Below are experts of layer 9 (counted from 0) of a mixture-of-experts language model. Rows are named router (the router's row for the expert), gate (a neuron's input weights, with its number), up (a neuron's input weights, with its number) and show model dimensions 0-255. Each number is 128 + 32 x the weight over its row's rms, rounded and kept within 0 to 255. Numbers have three digits each.
Before each expert's rows: a language model's description of what the expert responds to. This comes from a sample of Wikipedia text that the model never trained on.

# expert 24
Description: Commas, and, closing parentheses, quotes and dashes ending a phrase or appositive, e.g. Jedermanns Fest, or (2015), before and, which, who.
router:098165091155172169075141147095092117163108172089117168150081176115105118167173172139124106113083152179176171074150121140085104093121155171166094160147144111097137101113164154119158097104153188165095096154155104175151094138063106144103142169106165146156152092147167142094098148165181106181099155109157107102172135166162106098173085110092160111176095138083086118103156100158094073169124166127078097185135098140156107171156106164097118100140159153167098114085177152124153116083089168125116169177113132094158093081181169148096159111085091105149182168138114149175162102100165101113146092158143184112083093163155136140138160094095162148079104075165094125168100165081106117151104165097100080159142120096099086156153137161097081136113145146150155165155108136081144086088183158
gate2:145121093133114162083130175135098187177123130134121130096154083116100197118160125119115102152109150176144134136136111143128132171119156217159118104104143133125098112115165145163145138130151139059090106129161177128106152120157107109141087060121120139137124142098136105174170127141230133139119143138158160131164108154161081105122115135152095120071092164139158124134174182121132226135140089153131114128096125137123074133141102141103156094093109146115148084066138103130143144123089152166060116167113149116146147123147111070151134124133090163146154069143167177085135125165106150155181117124104106131128095083190180074081061036153145165186095156119131079097150097090152174200129154062122084114164172083151141119113120094192109115151139105134134095186148128132053107038120108
up2:127177159082123130168117180121126149168216138119119166093139052146143138161135160135155130079137159102073164149124156123194115091150126203116167136071111133080113110122154132207220116166098134194170139121129105141144137106124074121194164138141079098137146084109185147127137136209135199189111148174117097151128106115152157061112163113102181163074121190175147126108086092102127142154143104142115054134097154172194114108139167137167148138135147073147130112161143070139111054076163149120160131139124110178107105145143129149087099154105172111121122157114152089106151123078151144131189168173120153099113116105111146133146132122096103117101128159124141156089062142168119148125151135138184176126128173162140171168125119157121114141081091135185118096134135139090123141111182145
gate3:072130145153142239094091113121108073117188077149125139120151100106088134105136178139086129124092134129125160049099097074132129106128138143138142103109100124105150149169141168136167121131128165119150156144076150115164143088069085123073064162152156060114095143113105091115092155137168145075128137061117094104117114104115136116111121119171127058160103093057071144144108136103157134203148174166140101110148105171084181147141089124140132099089134142207108164101157126085163138109092103144139151104082158153079098124139132148124129125148112097150135131156151160157209120169126133123095124094160136136082177104165121104103100107165083114088114154097094141186193171075141072100080140126139138142143040135067122134120130116164141070136129151071119084073117111086117086153120173
up3:125127047104156093188122132087126162122151140100109152114199174117155126222173099099140132129149122178112141224107122098146142186110134153085110133153139106098089127144147089147104134135135126113168105109156116125090156158138141119133167143140152137089104186118133149154143116155073129157115132158127155167185127125072084146134110039120152115015133070193132135152113140159103129088113106114126099161124101121149123095149107119105114144136107131095087109122115149118084106088146107109109152109134131128158189075069137115104170109190054161140101135143121081093103119056111105139087131132131113121140091124103111147156166168081159187111110099158159135090080133179121221142189157066130122082116218065193112118147149148095080149141133112137089144127149122134127163079155153
gate4:110149121138160151164165115127064118102102138024131145125076103164152092199099149132073092062145145106130154174130162138144131072151156136128095179138165105078133103153118128161146099173180151142129092176121165118149085128171148148133150186110138150105165142148130173066138154179089123153109157090178166105139096137133156154147107125107167086135100120096073091153161086091123109146161124094079114198151139089168162153156143146140104159151150138160073073088127112177114144070082170120073144160117166122152096136049110128167153085129106191175157135105142189141142102151159112092140108111146177106050156121132167094146128124170119171087176104115103128167188128124085089131153134133164115109156124138110148086133108136117058146100187180172140136158146134117198064106112112
up4:132097069159117170166154101118117148168130154154142144156121099096146024150124125129133134075165100068097108170183101139116112149170026043207115125146084087139134073113143143125119150143103077104125094180121176161105126144106195090146112174113112115089100118165127098119145102107127122117155120157112104172161114150086137102116131112101169146166167122129135140145168106168132085084132128097137119141146095135144130163097167116124106109139150097076126116153085109081102146144147115113131132115118123116125100083121117154170150140122163136104119114183143114128126122124159102133107172098108111154143155069110099145067144125108092108117142064135068123224109184124136159124132217123136172158095121124150153104056093201150094112118134046132114178107167103086049102115042198
gate5:164116125130176156144104137145125127236189075124129148201144139036126113097159202124165116112062132149137120206114131147111144093135095133123101147113095150042154128171154189097127123147133138169152136136120151108120100179088125118136104151128105089112137149129129079164138127211117139122100094155159093151175117157145117073065097075126129136141143130124137175114150160118092136097108094113146100104145121185109102169124100123147130157144163104138117123151126166088110050131163168154139062096124107121120139138122165126118138182118114086096086068139109133098155080123110120152159186110141091082097168144132126159135139169086146069086135066093172136118089172115098161149110137094126105156146121098200094168178115157121108137142138094162119160129082181174149194147241117
up5:128114128110112198123153098048171112123128084077135080099107155116115046139101155125140146155108183160147090126160082124079110199180129118063112133141168124165113111095140132129123159163144111129052147168120105168146176141189162065106138148140056076129140143114138125123169134133073165173152161121107122128129136174087189155124095155140085132170184170172158145155096091165121079146094111178159146107149096057133116153120130133163078131102097139108188101093077094137131063134100083151116081103139089114113176108122113079170188147109092139118181127132133111086156139159114145169125100216121108123113124119145124119083131162161088159146113183103088107174113168147151097119133096126137117153098144166132149078114128135194113111046110188106138121149134065095148090142103155
gate6:070075106086141071138110255125143104139103140139121124141140083130102087145124139142168153087159112121146097158118171107146054107078158175128075131194145162141126125114110131106114082065127159157154170116111078116160159151161138138099092103118139106110088110122115098165097147174091184229163109122182114170111146071174143125129191103136104113180067143157110091100118120224080147096128113128148159110176093172082128097141160134129087148110093183111050110112131136100154094155158154107155107119194171144142113172124150131115121120135121127133062073147092122095140162183083120134171158079149168144122161121117159149124167110141136140193146170149159098172115099110157127118102113132109167127107102096129112081203128162143162149142108083101173101133145128118143073102144120
up6:117099053147135133137088150082090157183124077154130158101104166154127098147180058116132143106114115146145114192155130142106164134151175112165110108171142167165107173159114088138093082070096147186126127130123148124083136152075133150120124175157142132112089117134194077107116133141114154219172143109129106140105128100162118121131162147110101141143143126135151104161111111179084101081154144087138119124103134135145098156125156110097173162097108143138131186118101152075104183149109098129109147094106146126080159073248161141114140124181191145104157079144131153128205087148083128215109115105122135132074149150119115158114102088066194130124100137161154123159115098136093146156176180099112154131135145100065139174161106153060146118170122114145097087176173162064146105069166141
gate7:116126142107123140138148116132123083196113192072113145152099080128104148153090105179152113115124117166131111117124177180167121123201139139117166156163114117083098125111194124144107167056118155120118126125159111091147145118177144082110139146128110089078164124148103136102136132156104101115126116176170162140091148113098145065207127138135136101143098129158090120105132140109110054168150101102130113141149142161105136188107114125166184112089078166110136058085074093167118118154088106160137128124170075167122166163098132096130103156128157096070161129197130107209092106110158099073163123196130127106118165153143186121150171170119098155118131149062190102172154154149106142130138118089187172036165168132123139092179128113115131135174129163202172116076109186144174110134082133
up7:148118145143127112080137174126100121093040100100137185078101126150144135178167092081135086061110180132089164121104141128121136107156102098191117164115131095162097096144126123150099154091116172085112158195137103150098112138075156158136067148133206159148133109152121123158151118121137166114123108141098101183109121142189102172158129113132149186134118112156080109104180116105130051122116164162149093112132157132121135098141116132104122153146116136066060120101154151117129162081183142090139097178167126109131126114083152172155119087172101106119146124107109152132112064156146099092121108128109119145173113127103113166098133095119058122077119124068094133221096108143067154128168117079137215134082136077176131155078115197112109119188127107140108220072157126130117104073104151
gate8:135088166142171111162102163127054143145098159109101156159061047113093185145029091143158176137138106145144138099141141148148118122125159142168120128070142120134152166076094094146108086188167167148096188089116150152153080102092123133114194104126106147119197111130203139120084129143147196129112124097149165074100045102059107184099158125119145154160104129126144079136123126136118087115083156135089135171173170142197194126121153145120124059107091077087073134171163144163111107139125165101160171089084150138135122153072114101101102138078156124100117120156089118157185112135103096143146124105084150130085117105124155127120097096209156072128098104133127109089185137126151123143152106146125092083181106097121139164161126093111142112111153124115145145173122169117101141096090095
up8:150096116220128081136116133101113095135139077163115158194085193121085145120081116132165169183100080121076111055070162127115123112181143081161105122107115145164123111150099108119129106127149146155184190040143097108095108113125164125124151140154128128112195149116184186102100109161139146064143122146081184096095112127134095128130188160142119094185147148107125126145117121097108113101123172143100140137118135121190182189144128137102118108130100125081104139131130148125133148153091105114141118110084101151103160158181118109103150135113154191126150144090125164097164198157116105115047130158121130103095141120140164176060177111158117078094145162141087138101110151143141147200188143071121139188168144130146160184153093071102152170152113120108085162150159152095117110211118083
gate9:109131125104124098105138126140132131159130138148121174132074100126188091102103148131147104137169113138114115091108175175145082154139194121085147154125206126095149080098106144145084167139094118089147080132167178108105107141053144179144122102157128159072120065193183118116090151123169112102111111140123124139106170143177088140067123130140135070134110094087171166101089138140122139112175133123091108171145080158111174131131065126109102111156059074128203154131087128129158144135130207084118130194112089158092091146138064083177144089144113079100111123056078180136094082120132093133100154144146135146139199121099139200134150158149160143137147145127165116126126086157117195178117134112155160026128167159116143129148098164059133157161145103128142144160128139138197136142131115
up9:106100140137110108145104146123145189115096137113156087122128141125121105171142168142163117113124102136127156115075083117099111131150158066086118150184154155173126113158127161109073153107147213175122169127086077092142181135119117118166140095143128153140139202093159137150142140201150064190169151083161067103157117171184057113139145143177121171101144112121105132126107099117136097117071087147150169132185160086074124172153205130158139181127157155153195165135136189184152150126112128065096088104144139069113136111096116133119112145156083082125116124086122122139139105151064098102198173140158122177131167158100114174113158100087130082146109152150157166167072157118099120079124082095148139125142137131086103133071150147094122195074151107146119144165175096112122157177189120
gate10:151114131143119115141149108160087079150200139165105156158109131154107089169091104170110103161091113127177092144160119209118128163131119136088080137099103180171155144171169113208097158147190135131147113125116123129122081121152164124106073082120120058112143191085103103060113127121109108115117150113147169182112121113164119157154119089132112145098151166163144058106135171041045118143155162133139102170192091116155098134089156146152137095090139100207119043125139160112090119104115122102146152118077103119130165115114140107099085051081099117059084113066119141163161120145150172103167113142125148120078096163120165127104120150154084156123097121223107147169089111117114128151137128076147125156132149123096085109092155135189119099075157121138100118134189120111151169142104105
up10:084060145077072073157111170138127106136128192080129166102067129140138105098047152127075137162137143139177059136121153126120133111077100093102113087056102153162124140142145060141117146172151134094124159154134123172141091141060116128116147105106098107134156144134116118120151171119064139081111086117138162167115113091130184206173155098147136126141082086154087124106104130109119165165167131132142126105183125112118108093093125122105077112105126135143104091146139078080126158134120150033132137167127110150120124152057130112139105101090093158153094156103146126150065157183092112117106161119134062133104139146118171111120074129199097120151153141127123138126115104151224124106103084148132097086109132194125096064056082117177162109134146075133133144082203134155130164112122086
gate11:083112076145137083164164140121139128110168092134096137086102139142130127109087152147120141106086119155114112148217139111182168100161117142179087102166118073142150095127093137179121091127116182114130153181209085149141163085116154129143132084096192122117145129127122106089124120063069105116130145111095066074130127067164107080100124126147166126202149143114105113082165190188113107129150144087097162119185081125110168105193139140088158137112118149114049102078188125177132143141131099117146144120113111112088074156153114081138170168072150155127096165131120120128137097121073149117173070128127108086142122171128123091161095092118182070099123142106059070152150180113129064144121138124145138156182098074100109158176153155090124153145141156199141123124098088106114179157114118
up11:110157104152175070132158144104134180112128147070116105126046147168171136104086096096113110114112131136124151137139102081189167123092149079144084095185112134114104131133129103150110084080153194125145182159161090129130146085203167109153120072114154144112172094144154123054142121069110100115165133132118101088167084089117120090075049056173188141176147137121173124063176125191123140125147142118095143139088118087137166120184153129121134171096115151097076099059153082107096126150095114153128165120160116129106048127117176116132177170114155140163081150150103116165092098078081152130134068114102100104139131160135107092191064147159168104120153101131120130106163157171120071141105100110143114078170130073115125141176161112087099133162106127181130096140126117126119120079103137
gate12:148150155154110104081132139121138161146161174105095163113119148117113097068107190150131132133136083092135121137121064113119144182166172072150114091157139159037120112073129124176117141103211089147154169126110159070122146154055120134120118131171131052092083144154140157102133116163137066100038119121088135145118128109151199041135120087139087168143104149126133137113122131111120165132117099083114151136105115137112177106111098140168138079083123152184116102119100124166114107159117127092107163104124130126113099138160127124155143133100193094104143101098110155158109162120242191124072140103184109106084128186144131179132173127092108131103144158128144051125153183173049151129115134113138116095152163127115162123125157142106176101079107088140110115137118193097063182155117134
up12:120123174166137176140127080114099129116135171134108131206100064095100178098140149114146176121128099153142152136117139130155188150091177082087150146104123132158140180165091116124134066133155188148162139082143149103155144105195093139098191140131111168096125183128098083141071059169138156106125137078111163131151113112233155103104139136107171106150131102083079122146105128126145129198083122115091137121081119124151067091121120116117170129180144137093075139139143126235191141157074091094101138104160070133108116118157145119127112139109165171127170141166172138110130166182093081097136086121122189132166134106100123109150124126171143116119071154158172149165127116167099111106180084133116101110108175099100124098135142055138086065144070170151101088140126162115139105125151075
gate13:098077112124128097130144095151127138099122123072098161123141081155088125121184148107088154159132184153106179180127107152123116126166158126134171182173108132135098047104170142099095135112201181075148136182096146108142184129141107122190105165122079179128101124110065128124158086068115124107167072187135061141127125113085125159105126166109215101103120174130153125108157131078140083139158152152137148144118089134086112124131179134111116121134167087180154123144147119081121129113130123125093122192128128094144127159079099132168078118095126118118098080182143131106220086121080161060168126160117189141117140098110104131147176141117120095154172157147100161160141081163122165080060144169170131106111116159088105142108157143093155097134170192153100137120081080101122105054151173
up13:099089080101158105124136168119109137183105049168132172109125075121146084159116083160131201123126136163106154151113159186078104122160171104157153136133146094100110116170163114128168126112100136125080118157107144153151083086111086152161146111120129140127099131134164114124163130125069151079154124138131081130134090104121078159106082129145144131125144185122134098138153084105120113115115196148191136107124092160120184185084163132083139106126154162126204113105163114086120155121081105096163117178166171080092157125101112120171150113150118154143129128165110136105104115127126140112142109194080156130191139023149078102100135113147147055074147149111112142141126073128121179128147102177153176154133128137003144202157109116144105019122172102149142160154156104115118124166138174
gate14:102162121152101161160149066144109112132149085183101118094126140120135204067086130122153091119121119059112148145167157113161137144114107174101115133132147107129128042121175164133106112128110100126149152134117129089125167162076189145131135130139126106121173146120144177144106152171114156094137171153171081176102143156086145182154177127173100195135162118102134083105170165168142147124104142156071113109085128138121085066180116131183139181161106142161084078112136101075108104100170163156104025096144083159161123197132096144121095116107124094089124143160146105104110138100142105085146128157080168111122134198119099152137098095111092187084076141111058111193164117095062092141066146104136183142158145106129134130145098164105129188123107165130090134101054152091094104141157126
up14:162120105086115151155135163117187153132158169140149102129102177124135124124150203107172154109094075129080165140158130099084126148140139126130097129103169073168133134130073143122164103154145109143105122191134154060119134136090093107124137127141158200146130167159150115158140172110055080125054108035102112126128162134172148133121144152095129132183160118127081124136145081118130128159124137169111176107158183058134172127148025139127036135158122092126122095132142140144092117151134111108143141093132128154081052110082099156107195176096132150153168183123113104114093073187158165144141064134122096181132126122118129145187129109191164150082216113120083123105104090149139090112153122119099160166136082133100078118099134147102104145114123074090125172087118076112144123175136151